config.toml
d_expert = 256
moe_layers = [0, 1, 2, 3, 4, 5, 6, 7, 8, 9, 10, 11, 12, 13]
router_score = "softmax"
routed_scale = 2.83
router_z_loss = 0.0001
norm_eps = 1e-06
steps = 3382
Below are experts of layer 8 (counted from 0) of a mixture-of-experts language model. Rows are named router (the router's row for the expert), up (a neuron's input weights, with its number) and show model dimensions 128-191. Each number is 128 + 32 x the weight over its row's rms, rounded and kept within 0 to 255. Numbers have three digits each.
After each expert's rows: "gets" lists some tokens that make up at least twice as much of what it gets as of all text. This comes from a sample of Wikipedia text that the model never trained on. Tokens count by the router's weight.

# expert 3
router:143184126100101191143091098141111158166067138114172117145140122060111141125179134123106088170086135105104100183123131103099184158122084090118205164087101174131147126131144218105144142127097094
up11:174139128121054116125135123132113069129107147110122141140122186127135131163091121076072136150188094101162112086130123169101121049138144142075151123042153124129126128108095116072115127094172119
up12:135138121155136148086176119144166127116124101139121110131179160176123120149180134126129117118157130137145139155106125061164066076139118097090128133214108180110197122049126084143131158121100139
up13:130120126137125128106099072150223118126192165083132112201123092128098127129152121151087159102077132101085128086157172098132145124075190138132161182149197143125071098131087123134071077121152131
up14:087172082161111143191151104098071103179128109079067121111112126150122113155179132150164099136100162090117110149130121142088156193184136067139141119152161123089138143186135143092069078165094161
up15:154075144116138175176116116176115135138104145143112119129135095114169177216097087128130138126116137126143137175145077129142143128188115166139172152048173124105131159121127118107077139123163084
up16:069105141174173170177107067128137137135118158135132099115148128113215197159153138138095127232127156159139138023152099094136165051118149129201246072097119154081089122101151061114085163118132132
up17:160134144119114145124142136127078161126119081128173104120084085073146086145159114137129172150126140128114149149141175101134176089113121113125161133063119165131173114127138110126148158140154101
up18:170090139133098144120122108129086153131104150084106117143122142114127178123204121120083093125132107105139120089212169156093118094104144156158159147132130123106070116058176090176145194091165130
up19:135152163105183154120131102150136121126169130200143131121103116088163153135152105144209163100067145110128128110165093081178187116189164117142141127126110122135111124106155148109164099098129139
up20:075127162117154161162068105016145178110106105129127136093093112153209212115174127129155176128140155098122120161117091134125108146178123186138123083189135126132142135084125126146191106099144129
up21:115113123154170104128118137128137194164114171167177136152170179095121077150081129116134099109213172072120070119131198137149142129087171086179132118125135150119163158085094096095130157132102168
up22:156099158068112071153136206158070129121076115121140161130140202162136097138138105135118128174198129196177112133150160194178156111110126136126168133101106133186127131127138147132167133100107186
up23:155114111137133097098119074133173120172120168157134144096069076117143197118135092118123133131124102147085085157122188168098161131195071147159170137153135116124166202196124110138133050160128047
up24:141099138149098108128146139060157170053127122065089211156133104181192136139122093107164095137120094159118132117094160155109100132116096124090138116134113148102103127082126117143176125108132140
up25:140126144128147148185096120159118152254135116084128119123126097128152127112173180123166094149150113202130140106128135153136108119126138176141139073117121132063126095129142161129139092156129093
up26:182129114127165153043137127099178135148213145105127163118105076173136109082118148133152189143185041199135078086149156117107146131104089139088122121108120128143116186187112059094188116129128168
up27:182133138080168127114175157055135173077138116054205124190142143151144125071158096116159152121110112099092153142144097187115132151152108143123147097110141148114092126110043064105084127109158066
up28:159180105099131082131145112159086135138155123185174135140115085153153155111119178145062146072112100140131111105115185116125113113116112207103172163166168139115096137128131136114135141136104124
up29:130166159097124199129113087127130101009202081154134108119116143136111150196190142142107112117163120139145158131135163189086144125166149130133164121112125112157070101143185144158220171162159133
up30:108156109133166155200137111123211125081132231136086103127167110097156090162149164111145129103123153105105149144154105111080117122170139128119181084142125182120168102083125174134109128102181111
up31:103148153163141085168120145102159118145054092111156128163126138134148108131146130158128211119128177083101146150039136092099101143119050115074149196104123170171126079130157085080120140108165178
up32:128137128158107185103123142131160159116117137131108108167094143105154121112174145129072131103069120101128141117179109160123148056174136122197096177103057118175143158105061161125116150147153065
up33:179122120070116099091101122160110133136135114113161136157143129118107161088111113124140097123164105128155168147199130080151137101185056115169082151162072121063115128185098133106134129132126083
up34:113131132143136169068150132133107186141107154108090104126116146127124126011132128138132141188176140151158156113163119128096134115135121113108178100120103141185123118126152093149097153118072104
up35:106123140092111128193099098079186154118071104173118142115038116086151124055130108148142134138162126090135135140122139098137089182085119145148176120134115160115134093123080103119088140107130118
up36:156177181129134116077123117136059148157157120170136120044078142146165144155113112123130112168095159090130144131174105153169129102132205159112100169109127147146064105107120178160170128120133216
up37:147135141106123132124147132124130100109110098134131101156102145111206157146133187157052136138129136131064077165121095125141156129187134138102110159122202170128117094090167134132105128167172131
up38:140141130105119181169129154124087132103165121136100103116165062095137131081148125126125118142100123061167102097157171135134122154214219073111127116119133151078168145109111149062128158205128118
up39:136155162173120130072152155186142133114102127043113128153109130120141132118140120097118175169180099165092106119169127093101146139181129213188148140188113170052136135069137132121119080112122188
up40:102089186117144141142132167101125128135146158106117144087079142102150137090172130116145129156133094022123108123100128148134123130093086175070170141111133195158088145124163138129142092175144150
up41:098102123123186126155078097144176132146132125133091168121115093124180147086123170092190119127144147138107164104153130086126174164183148145069134126121127127137170130116123196143163171114127142
up42:169108116119058182092140162165094153127199071064127096191108117103175078077126154204170125160130141138086115153107160122228148129112107132175125119131149142139102161162124125138131067114120153
gets: " ", "1", "2", " S", " p", " de"

# expert 2
router:113124170088117143110110131154129158101106082109117121162141087097123099084107131086150094142086161086102151108149123110146138188172077174175155104116122102099155103145125101141057109109122157
up11:162130163091123103114128105123111149034132080120123123117142115127111100147165140091143124100123146118121138133165072140144126127240146144129157167103101103115165104095138153108083132089116116
up12:127149146216117167115095162131074157114126162128121160165174070133149124126127113162134127132125109161136121150204121100095053134203157094161134044118120104033099101139115120137062180119198133
up13:151156168051170114129061124124101128100083145121134064099149114157154122148108156118111083103097140130136067129104055088126103127110103098127122120181116108143145119109087139161113101133155108
up14:097132095121128087166111108172144127152082137151140192108136147089089157078124132145125174151105095115092129141128193154145095133206127101161138143137119087135126147051093151187131124134128173
up15:129066126164126193144081070177147130216119086173116122120146114134120110087157122137086118138078102097145055086129122122138120177204100143134216133085114201115131128147135131099085150149127127
up16:123165176122153135153113144108138145164178065139157089108072063164058123141106176135079090188126120146112137088129139117144125151143033157140162102122080146083095128170156185066171157195086134
up17:132118125157153127097120093137159104148083130142088129152129148138126128109059109159169128121122136145168115128084115143124189178099122164106110068132121174095101116147124130136080156102139126
up18:139089113151145168094147139115101117143171120154156117072162120128101109105127179097131170115097169148113122130107163140125167127119134157104149128140121120094085185152105128146094110132146112
up19:052103128102110130160124153078140129129151154163127187127110152144164140148134109126171148162133056142086121125134058162113162125132119069125155138145116113094141133182164185100126115065099184
up20:134137153118112094146117149103115152149124202150131111133104080172133119169122116176222104060165130140127191140130171181117149208121097135163123144129127134149084147181096158119129143106127144
up21:141116134115095094082145129113159156105130131108125131140109152080096162148131146121129138097130108153121089128162142099113126128138129140129111113132115135155123171099110130102123127158098102
up22:176047094135125132107120116167156098114163069125121166158176158145127174136137195173193128132087155134110115121136144104111105149083167096094154128086106108114103116206154106077118150129091185
up23:135124181139102166164143136163152121130119152134144139091126123101125118081082115105112143225125096110109132133108083174115137122165106091124134113080141196120125123169130125146123116124077160
up24:131112165152124104087156137147147184131121150085156110185117099128133142176122090105120130126141159101084123113136117105141099128182136144165103122114176109114102118066132108096041133130132111
up25:083131123076173203084155133186152122140113122094145152054138149124140142145143096166146152105135183123107109091178156115132138153082152154139123148117176128170065120143172125121097121113115107
up26:095110153138104125114136083131156110121143150151154168152140157124126147130160158137154128082133102176094119130165042204181128119124088127139110177116152140083100122101138085075134122085126173
up27:118102132181108126095133163138129148143105152102127088128119167132101127094129106122109074128128079178114156125113158190157091180130105121078135131123142127124153139152129189132129115152143115
up28:121164159118069083100103100069094153130129105126125056135129104092138148102089140106200150096079128146122126129168118109119124126156099073157118105073125136124160131134125135120147120131107133
up29:124127123097131107129104150124114098139091114115101126089052153172162150150060154113141153105156094114101136141146154189123140131134112127136136151104106093148150149137159127123065143093207132
up30:168135115049083201119087117113115118117127164123104163115128147152117142143085131129172100088093188109141119005149122119125135181145134110153121124122129163125071143132168136186123123134132149
up31:148163103139126130133154129177125137088114143109092093090129074159126158120185134130129050139121184128208132170166118113093113164164085201181090149161138128133156142115122134163156150143137116
up32:125091119085118188125111116165147127077156204121076106171162158111120130159099152134120112130145135105126142156135209134122180152122107131076130106120017137100135147126112016129121105070165220
up33:104127122146106102128192146166116144153192127137187215129074117144098095121094123106088105131121139123097119138155114042145169078119120124117179141186099150119110123086145154129148129128139151
up34:134137098133142138087095128090136106155140146089161143172127133080175128082179141130149074152119111178104098074090146164145160134157098107170106125126104119072126110159130111117150154134124127
up35:088119164155189119123091108095131120128118112069133194133117147184142143152125085125075141122134136110165149129096135124122139125136128123112186109131135133119046062142120041127127099062201119
up36:181132079155220154103152175127157089099097053138153156107115112081160133047127081122104114140105176111120118166079076125112123131111142112106155114183117117138129113159136141174102102122162145
up37:124129150070135157179148110171174137156154108150125130139087129135180144089111144137141119169124182096100130141082166157097082157102135174110152123148169139134161153176112137113190106113145129
up38:147068085163138098079131127098098118152130132062127175117166134158158116141188117130122111113070152121123099094067076156112114135118147140209171139170149156179129032147113133125169121002104141
up39:150078176075115118142106152125157146111131138077125157127110100134105126103131085172115167126132154137159151131203167065134090135138103219156092137089148124061128128149128100093111120169132164
up40:165161130116098000104129131122164162131109112084143071139122110116134125157091132164113136144154131186041106144108073145187142173129121127138137086102136121146183160144123190151130153182116104
up41:103147129110112125098197116171147128161194126130092144159130096096119133181128124212128128121133103199123140103122147116136116112130096134116180138087141115129129098157127132146089130112103122
up42:078117142075130121141128153162128153141123051171185151112123119156208114138103152110132123062101138119070184113208121154141070197153139141080100107164125105163165113096225132210067141130152136
gets: " the", " The", " a", "The", " his", " first"

# expert 5
router:190168153083157134089132100161173171078066158076152104134122124127134171127143141117164160120135087123061124107129149150055169148155143175122218147135161172197076105162099096095092129127115115
up11:182228080165111128120117171113166122105153130098136139136113082130118166125123150128100123090086180054102149030050140144184155088130192075104142128189137152070134084143119098153071086096135156
up12:181120122088087156113169117161150113127124167116179119108134139130193106117128125133083102127124170149036132120125206131159086132118131092099135145147133128183133137124149084069172152145118203
up13:125152122097128152124167085127124117099123184123114106105120060192098122111116155162131114114128126131054133175120050157127194169126167108073109144248224136163133042125126079164128148127100143
up14:089204139072138166164107091138120058150132148116160134089103121119128101107108124097124138162129128135134173188140128115098157098159119153117141115127143126083132191103204072118112125125153092
up15:166125117208153120078126146094038117096155159136134115106115152075105146113125068120144198066104145154165125156156138137151129147130128167175185127121194146022129137184088084075128123110190115
up16:116144120079052171116137075174212172111133206141176132115137111098092111080111147186133092155075113189074136113129115161140106141183196109141073133153145185100108072099134083109125088059114104
up17:122120125155169140061175154121127142151078120123142164207174075136143095099134135122151083098133124150138135155095139146136125076136163100125102150109179112117053144057126153066166136187132137
up18:103208186110136101164035074125134128137118150100112091046136128126145136195145134155111110125136052139159122099076118140132140105139124131087171120110150143136109083127137102105193192106106157
up19:138116163090128136131120134123086137129064127102120128119127098094146125155101127126131129129098104181171157091108142113074101150077146119131129128109170140151135139203114196194163101136091105
up20:117085035117047122094087113188127160129178132121164104135137120113152157114171125139154161022129123134158142121100136129143150106177136096117134084154118111091146124122052119146137148129136121
up21:142131125089125092177132156129126106159098076079150117167153116165159071150115166193122163123123092086066141144127108158148181136136136109158154118085138191151125094088191141131144096089111204
up22:112117113146107122059128141145135122097099103120122203130168095098129155117109119122124184143155129139138184102173135110238132115064130091154130114130116155153159130100095163125123168091129176
up23:141141123097152175122205132165136144056141127184143186112114139111088106114107181115110126079108116194166134095133093101162119124077114148196114115121152083087069141132104135125135144077106201
up24:129128138133135168054161128134204125119136161151121138143078154119112185114148158126138117132146120156117121171128161121102137145139119102059126106129096146157194135128113105093112104102105084
up25:178205090127153127118116081067131126175125084124161128141132132147151129140079121108166113162090169164181114091048130138132120156152101132108120207145119130098134116108122187106083109088112125
up26:150093136126115107106146162144191108101151108046127076148087183127112152153164083091137138109189078075104128166130081151101192181054127143142140069123132159110127130133131195095143093127193156
up27:148164151122145114145135173064139184102075138156090150120184097179129119090066133097100148163118110097108150141091073123208117114148106128139184098126143122170186118110128097174103086056203097
up28:107129135058177118192133192189149145157167188140174097149114109083136139147082194109128143122135059118115101111140168149154127126110098122119153154144109155162113148129133144062115147080192122
up29:135124121127180137126072100133118122133153105123172158146127144110135103191100132127090143082120182089161112124108172142159126135132092159090111185081166146144104122103117162124123156141157110
up30:133139192161123124067073138175174137151134162089115098164159158133142130139111141167196142149091139154111142126103126156137132160189141115119105133150176155158114195156133101104128155064112100
up31:067129176146182173097155116108136137090085118125158176117075090129104112132109162100125072171141141157131073125081132111166134103122148093084157145131145126130129131155089138092159118124064162
up32:126186127147153130106137141122146131125133117061166078139081113137168088089136142095143132113147128073133124074142114127102136125060135113091124139121135178121138103127117165086064167139120139
up33:058145127155108134120158048147077143117113148112097158148123142176133172095119140088171157167157123150130123088072102150083066131136097137183139115070089129135145148171110099124119095169161131
up34:136108148136187055113113113113149121144124131042121106126132159092113145133168201076123170121127093143108096139149128096143135124061085127174107108138118059135120109121101144064119062178071151
up35:111101016176082183147164114135144139147127144107142152110164124200139133155149081125126096149166127091136108086151130130143152165130154120071132116112117149137113114135124131139134119119121065
up36:139181085152140107151137125117146117138111139077227124058138162063127153116130100136128163139141164123161128103113187130137108156127072163199159174147240143101113116164121151123121094133077155
up37:147068146202120087112150103127108124080144146152079126164185144193088149142079052117118128157125122142125143123097125163161128141153139056178183133160080124110134151110096127127137109112133118
up38:140077153159082118086131141050137160149103142151137056134111144173189127108113167149172123108145106130124132134167145125128167086158218161127152085121091141146127127140096159080150128129069182
up39:106177163102114147111129140155129096143092085136110125153113128157138163149138107144145175125152071132231155144124133152178067088084131152156186180157133191118215091089150143180051084057155126
up40:130105231121085057131150065195195095090114130108180117113076119116154203100147121122128181141150140096131146117091123126113168146171160140050171159149157170138114166132108180116159145104136134
up41:159086170129154130138154104085126111142159173170188150089074132172008115133117145090064131106138075119179134104148090069123143118099168111115086180129127167127133144079093070083151126098077165
up42:138132029087140107126100120131162100195094137110145125129119081131083094142044121117132179097185112156129174109238097145095147139112072154088133123044139129219130131127128129111090100128167112
gets: "\n", ".", " |", ")", "\"", "=="

# expert 1
router:148177145113162187094161088145089150112166088127127070113069105111118176094079095117119081133129134092141085173130129086120149155140047143159109152175121134144177130147128126156121113102095135
up11:158112130127119098123055126130070186127030070116126069220068143144113185174152148136148153130178135136158120137092110157114096157134100166192127149115119132134143144118094129140185102129168113
up12:088168197172151124127125168130128144156162133030141084109088147031174127153129129123168171122118162117139121125106138174074117145151157129132091159165110154149166153137169140137108100139101181
up13:116139167126061172113165165116153156096138066114113197123144149132047116121124103114099072091109102127139113091172132160154103159102128158156107118142104167121150109134106117149140107107093130
up14:079119104139115156156130141133110123098127102097127143124124123049150126118190111137141115141112145145091149132132141183105081099171125105158165159159143091101184120176133149138112168101157053
up15:132147126151133167122110121122166104127176198060191181135070125115192158106098126134167160159096076165156137134152114110098103128112121133109061123138166149141025109103077079114168121121109123
up16:130141138172158133091151147175129124108146125151160140123147145111126112136108070154118128136133182044129150146147094123134067186125067054174174161119144151136152111133076133122148088127082076
up17:116166162141185138068135170121131077086130134107092114140099043110141145091124180143170112153163147125102152104126124134168115130127145110137088130188113085128086098126141129166121116136123203
up18:133129151152097159155116116125098130049126115105150098117124074126173158103101105127132074132088107133122101113127119127145124148137109118132059142186071162142131091119111180086111124132127127
up19:130083117120074164109135117101086152120161134149155162101129011038078106130135115127107120149129134090113116116114105099120089119149151134129094141122128091127141145129117114118080164142059147
up20:238116123080163169128154098123107153182173177113115163151163122140122131100134107123062140135077105086164102149130136200091094108145103175112096185056128126109117181164109068114107219130114133
up21:171180139107150189123177123149127106095129136118113122140083129126146128151120083140076168100120125113168132144194117103134185132158090161129169104145164203129167095121183222138110148093123133
up22:136138168130141174134189139138169162122213120146124100136193088093135131122168132162130177147139107174133120110125129081149142126132108157130137152127159128149105118082171089060127127126104131
up23:150128133111132122119048073150092142123114094150128129122108155149100100136065092118099158133087130149247116157157155129090145151129134121141122107126143164145134040119057113119108136125141126
up24:149097144127195179100144135147110112124131104150129136124123230189193131186127118152164114128189119119139130172143084125164135147162131231145125137140068049148105076112121112098231128138170147
up25:142186175218142128056122138142138136093117084115142134131088142116137115181150087062143161117103102142138105190127171089112084124133066146126111124137110169060131131147196123097152141162127107
up26:134114105063171152068096138101088125109214154139113144168128141164152214128142141095077153154143128112129163081154133140136152140125139149113126139156148181132186138090137140160146124112107081
up27:193145118089117167147113127124130190218148182126095163138173111133132167132103112115118129127077049097143184155144180132118104161136196122183134132139074124146097125127173124165141163115131073
up28:140056133114052162151138202065130206165180186133180127144126138109079135146120093061042116106091111109138106129130113152174154052105115132206170070152076140137146128125093118127137130114114163
up29:108095147128170114177146078151151163092157131182178115107080043142170112126143036112206108106093141128139164107135199134133125129132173162076098144108158071161090127075122079126122103089061129
up30:156155120120120141133087057116062153080109089124173129079151156138096200154120160146163125128115127079210088219096127054139135129105123136158212047119124156071121135155141155110129088075073114
up31:148161141156113138128118113110125160125132042068175112119112070096128137092079052123176128091141127106145098161117144154146080130139078116103178130185186102043180139173081111122131135151150167
up32:165150130103137129089075173206152111099119123075091133161158087050153154139115193011133144163132196079132176085125066176140116207190077125118122131075122121121123165146084156131135131120143086
up33:145109076126024133136127113113154129193191140131129150101115103117112099134115083160181166139143088119157102112138190118082121131113089088234141075188163134123118102171136062152080152111126091
up34:169179140131176138139181098122123160107128170120152119195148111129115134128128131140157181055130132138224128125130127156116086076166159173205101153143120126149129107192137144083126133118078124
up35:128139092149118224146138135127097102153083123110143139186073178104146123091126080118146160156154117057127110127135128140074117121100121139129132111078129132152126151160105128133159159125098050
up36:107122149071103151078132118174144060093178111092165153127140121112178152121222114137165149123130096175154156098086130140195123160134222094138117142149093136041107141195146104127127103130149186
up37:149082130082119146157153088127100121121123120129128142111089072111073119060167099130167121182114062137075127143028096112132106166075121184113117146122155102016083096142133138124141127113179145
up38:151131130115112131137181138127140116103096142129099079126130136155099105065115108135160140126126117123097146144136091156130119086222130215163158123068135132114109160107124182136114130121062079
up39:182179101105169160149161066117176132110119119075103094091140066128107127115042126165126130103137126144148106163153120077158107111205141134131134158221127072173154129133150129125045138126105113
up40:179122154120091173142111125169140146108144124100135078133098137113164086126168089137155123128110108084126083078158129088110078137117123157134127133132130110172114112102177125140122100162101119
up41:128161111118131059180101079100100103132133108094144163153192142140130107196123140157114172113168126078121096169132083139149155112142124179084096185120075110113116124158146161071138172116127182
up42:076093159100091140035171120140072040096134108133119103157173135114137223132143156126190132110131176117098116153130146070165169153081124167172149148127129095126121174069157126157159139124127125
gets: "-", " (", "–", "'", " \"", "1"

# expert 7
router:211141182066121138129104113168168128175134134074138145137079152076125186063178184127102154126126109136095156109103157102143166124136140099135092147171121180166119131157126188120057126146107159
up11:165162126089124048073155136114149134023163114139147099135167102117161136150121129133115144134098156192165125091119126068134108157146136148129080139200077116112130134135195122170141099153145138
up12:110174174172126168140126104152111150126142118161100125088089092083172099088133112173141088117143150165136066136175126123135058107136114157170133155119055115123122104102125150078116057146087114
up13:150083118095143067093142125129111138135123115128173132156143139127128112144062143159166118136100122191147160108140122136147097117160093130185115121128152111118131149116134130119163153174143123
up14:178188135093131186116085144130125098102192132168128124115093125106097158145070175067150087160123118120090134099135131151147081153167162089167107050128127083129111058130138096168128084148121137
up15:131126133161146107152125105161127184076149080144136121134087136131127148125103118124154124131160120112132174177137109098143125187144181075217091130101132175122130133167122143168105182190138193
up16:127107141083112171076133147138093128126135128093132159159160128064096106148150139160089147142138140149125112123118156166222123123165198122127167113083132225093134123126122067132132139121132155
up17:143169151145109134143130126118119113138112061131168087124112126123103116080146119039112145109056098175131118113126153108083117148128105165107130092147152082146083133096125122097102129123100121
up18:110136124103094141149129133094132117108117106157132109097107106110177198158186121110130119082087146135134120139120138131098137109127155110088150087149188111103045183122061136086085085090156141
up19:150154181148094164139166113190121188107130161134094180101118095212106129118173110131141097140160142112166128220105089113103139138129097094133083183181154139097142143145128054180147159144124160
up20:149163094135117160147125127091157147119127054086132033113131163175062118119113150112063185098114112130114171122096171073156103111091236055134094171134138145150154122124116117150120126116147118
up21:144127170129130142127136118168102129117148111138133133123071127175118098168081160099153099138123112203109137113174169059121164088150139098152113081125142129151116129118138091073127111109098166
up22:141139030121129125133113128137087117165097109107149100127156125172138133129158168105188125160136112136161125135127157137148136076144136041128118066137105133079104100183120131207161154099155064
up23:046151172146153157132118122116146127120146145130206130149127134112128117156115114127129147083139135126188127123149084119115023136137026061147161166098145124176140135108164116084082127130093164
up24:106118111123136114126111142141140170223070124164126070118148149190138106124089154134146119113101175042124117138167071104098130128194166124107147132128143109171145034092117169148131213128074140
up25:153187095132095157168059129187131132149123097147061150098152110138140103188119226149172172121215094083125146093126129132123045095148160132137129121106120123068079165112112124095086192130102104
up26:095123113215138132147132120096101101097143078129209099123049108150095135114163080128174096082159121069130104099116122132112118035203130141093109153128134148081167119148153060162115134125134102
up27:138166131130191148103119138090079085099139116149131127096115178049137121131139136183134154113129129177118164113148170144165103135204140140158160089086148173157114129116134212219107127145181134
up28:188136129106155123156140155181122085099128146091152158168148128102058110128128130123137098147107160099129129121107124144083129151154186157131119160148122201102143112144098124155074165176098151
up29:139107128084136123089161127107093131137127084106166129191086092127105127177135065049140114134147090209171130102152142182131134138126123232169055149137124141115134050090110141154079125158188153
up30:107114167160153129128095126179102161156129129106073143159123127129210128125137084132141150111057084090119104124156101083171070165148135158083081112126126119134086173178091196113096124211131136
up31:144099114159100113058122159104127115183053124126150142105135145096029155118112096181120125123180112223163123145132141128125140131144138138090131079144134130159119137125125142139193087124109095
up32:190119116114109098131161165188158160183097121129131169132074115151126128068093132225092186122132074151115144155128126141161119146133080143131112127120109124127118176106107116121099165106083127
up33:107139148102152156147197077115178105126110166130128088099104124110124158042163083114130120122086085171084122122097104091101108112141124138093101154134151130110128135135119141156126143161127148
up34:157171123104102191156141118156148107081128162099086160125133075099101188061128139152119119108086127100136165099075130122057123138175085136084136093144119088139131132144195203127151131126153122
up35:112127129136128146147077158130135113146132113070133116091107144137126107128194116106133111034124109133131128088095139151222095139139123126163053072132110154170135100134193152155171065142156046
up36:141124129138108156071069109126152071103061136136111082023111128134142204128155132165119131145102136151099120103175146177117102119115148151118023168124125133176139087132098100068075110074088188
up37:126099104097165146119157122096140135127141142142061125197133151118128146117060096141148086133138160113151138133092129125113127125122115136178124097128139107125079101147122081097091073092122164
up38:124139058133109135146104130135131155137140129115108122127109141064149140111100087141100092148110145169143123104096088152101126143113087077086062171091116111121096118133123187130157137103113118
up39:137114151147055129098130068203109096174137146116174183163128131106126052130124122177194128137125122122133198088082095133128155150154104114142141148148156109127129181108122129112119122115124131
up40:136109145098158125145134081189148123160101125065162061150125092111121175105104129109139120202092076041184135071201150110151192084102126081139124092101125159154155103182112127105113056155157111
up41:156095135052086136162142097161166169097087149124094061105066118080167169180132086123138171146094077197162140100137116123186138078174132131158128180144128064162107158161118158232092126128132170
up42:140120122125117050123131117117117099123120142168196070152201085146215121207076153148108092130126131130107197122141121096163159118137132181132133137094135105139137101094118136141068115115152151
gets: ",", " of", " in", " and", ":", " to"

# expert 0
router:141153116133092171077096102183160164092154103109132160225106129133137145133150160083163123188035117096120095115088146137119154128134120139132191144110142165103127111140132134113122093080120200
up11:146154216162178126119128082098210090110140116164136149110072134077130127141110125113125122152115125084133149115194125161146177148084159148132103131135134118136167144096151091151103118106092212
up12:130144060135100178125165126128114063149185088175123155139045085139148124123095171094149147132121126115165129138139155092134183130120041114159130195115077124143133065155099136097091113095139118
up13:109080138153121190066124124182183135145102118151137141152074147113110171135076079124185172117169089132110141150107143113126170086131170127124171122171114127155158108144118097125123103132154129
up14:125136119117147167146127114094116124093101127143145147145101138073158098094092133113180124166118145123054151092127123131102098135128154138059132129166129084111117097133109143153120126112123121
up15:117107126143148196134134135114136154120200144133153153128190137143151065147131040139164134154021079129194174123109193125218056137101044156137100104150093143090156117162107152145113132032122117
up16:153093134128137075154155127129082153080121124114118112152120143112123157148129148156099150159092134065139111175081142118135138107159139107135117096136104171102113155135144134163128129145145137
up17:128162123120115155140127169163146090129094125125173115200167132132177117129131142095115147127110077116165131120121146168146132121144164105164110158100155127129136155140131109157103127146174120
up18:125137115101071150143148132160198101168124074145187145146119117096130119162121124119146081186125077177194099102155097130134064123111151147131124120089137138156105114140079129134110094182189136
up19:122162100154137156090110135142079153218149126068099075150139075139116152144072119097143131120120153105089094045100126165134062164119134131137083169140181098147114126146158136160068097138108156
up20:116123129112133113094141105127102163112117142166105122070115158154106130168104128120100107161137124133168140124144100124123154187110094128120132154144164089128075108153105125143079096066101129
up21:152167112087116184096127126111136123104127144085101094180098125118195124148064078124158145089160096105170123125096175145115123117140212106073089199124128197124122118109094223159142058096127109
up22:113104116137185126190161088173153128166117142136161139076147146149233080078086128100119155154081128096128172123137098126091198168131150169141170158123097115113110140070099152128097186104120142
up23:120125132123096157128115097186141167191101127119135128168134148146113168110118157119161146146154152139144113139128076118141089131161167110129081121142125121147129121064132131187149106165125081
up24:127166129065133229096195092162102166129083138127142152160144140161100182131151113127165112166106151150098090168173101123094192114130128141130139144109164106149138076144132106115203153086115128
up25:077151144140128050125181123061129065144127165086116119109124112112122103118128116167045199095101134096150127174159126150146140133108094090154069149142126140131129084159125206136205034172172120
up26:106122091091137068096149156113171131133150128114118103120198168104112075150220162085046116141181144198103114147104120129125208133093195125167154113100141093118144111163109150058170103120192129
up27:126124133136116171126094190203143127126139149082119111113181106162096127157169117166191117173078133165102122181116101143111126061180123183111137130150184159129181136138169107144062195072095116
up28:124114121146107132127094123088211135107133091167158133147146156156136103165115093055117066072129067142172167148119122088134128106119124161157161186136123122188159121095148143112135129129150144
up29:152072148127135146136159183088121148138192157172168162073148134133102143140132112098156101132068116116126132138131108083121161140117134140114175171082138161167164149127127184056079160159118134
up30:159148103176087128052126212144124138135102172134110105177104129111069119122133174081140132128137122119057116130144104121114117097100151070121145109138124114140067170047126128119115054030121150
up31:145128070125131114076084049157086104142093142106182137115119106114187168138179124154086097103149103083107128140140114160096125117127159173118114112149164146146138124178117126118141103120130097
up32:160113115053085077149136164133136138149089132149128131130111069149121108127114111139124139197120121069144157110106197128148132130121146170118105093119120174173128177117160127098121121067073137
up33:158130131103136127133082135111129096134096120086148135100166129111095131142118192109101125159127108122134127162120146093150122179133183162121138129148087162114158137096137121126106095100108114
up34:151119152127125017124117137131144119120096130171118161105111096091145125131132152139148135138126146152127060136080078104173121111140136140178079145088134143112103139126179112086144123111116144
up35:116097115197124057115158120130064151128106151108114102105057119154137119115167089186146127128131121181122139088161124169166102158171043149107123046099090107111138141129134153113100126078125141
up36:083170120121159113215057134055172156128177123083089142153107158090194181124134124134062173196061146085130169039146164105160102108124144091087173125117170135124145130124153179160128232101130098
up37:110114128095071108120125112128125122118082118177101142142087033096127137104125137178112176066137130133146161191116154112151110081117065125145141111130130151085190084105109172155147018141095096
up38:128128128128128212128128128128127128128128128128128128128128128128128128128128128128128128128128128128128128128128128128128128128128128128128128128128128128128128128128128128128128128128128128
up39:074148107135127111175118144142174072180128063080187097137136083137147045075114085097153101093064114124086111192169142050185085088142079128113130142139172103157149159146135115112157165140101178
up40:092107129110127102042148119119131179127123122124123122199139098126080110093140150155115143107105077102222119122159148128126119124126185200194054164091099150117151160130157129181145118130155110
up41:133142147130101153102119147178133127131142148133141104172114136112128169113174111156103148132122152122138111117045065130117084122163184154134155174119165129093125140111172176084138162094139037
up42:181154083141129121127079134151104151112119112118133003096131162105149135173118137211102127134128142107150136137150140131095143169142070101135085078119073162120175199160169158164130117154138096
gets: "s", "5", "7", "4", "ation", "6"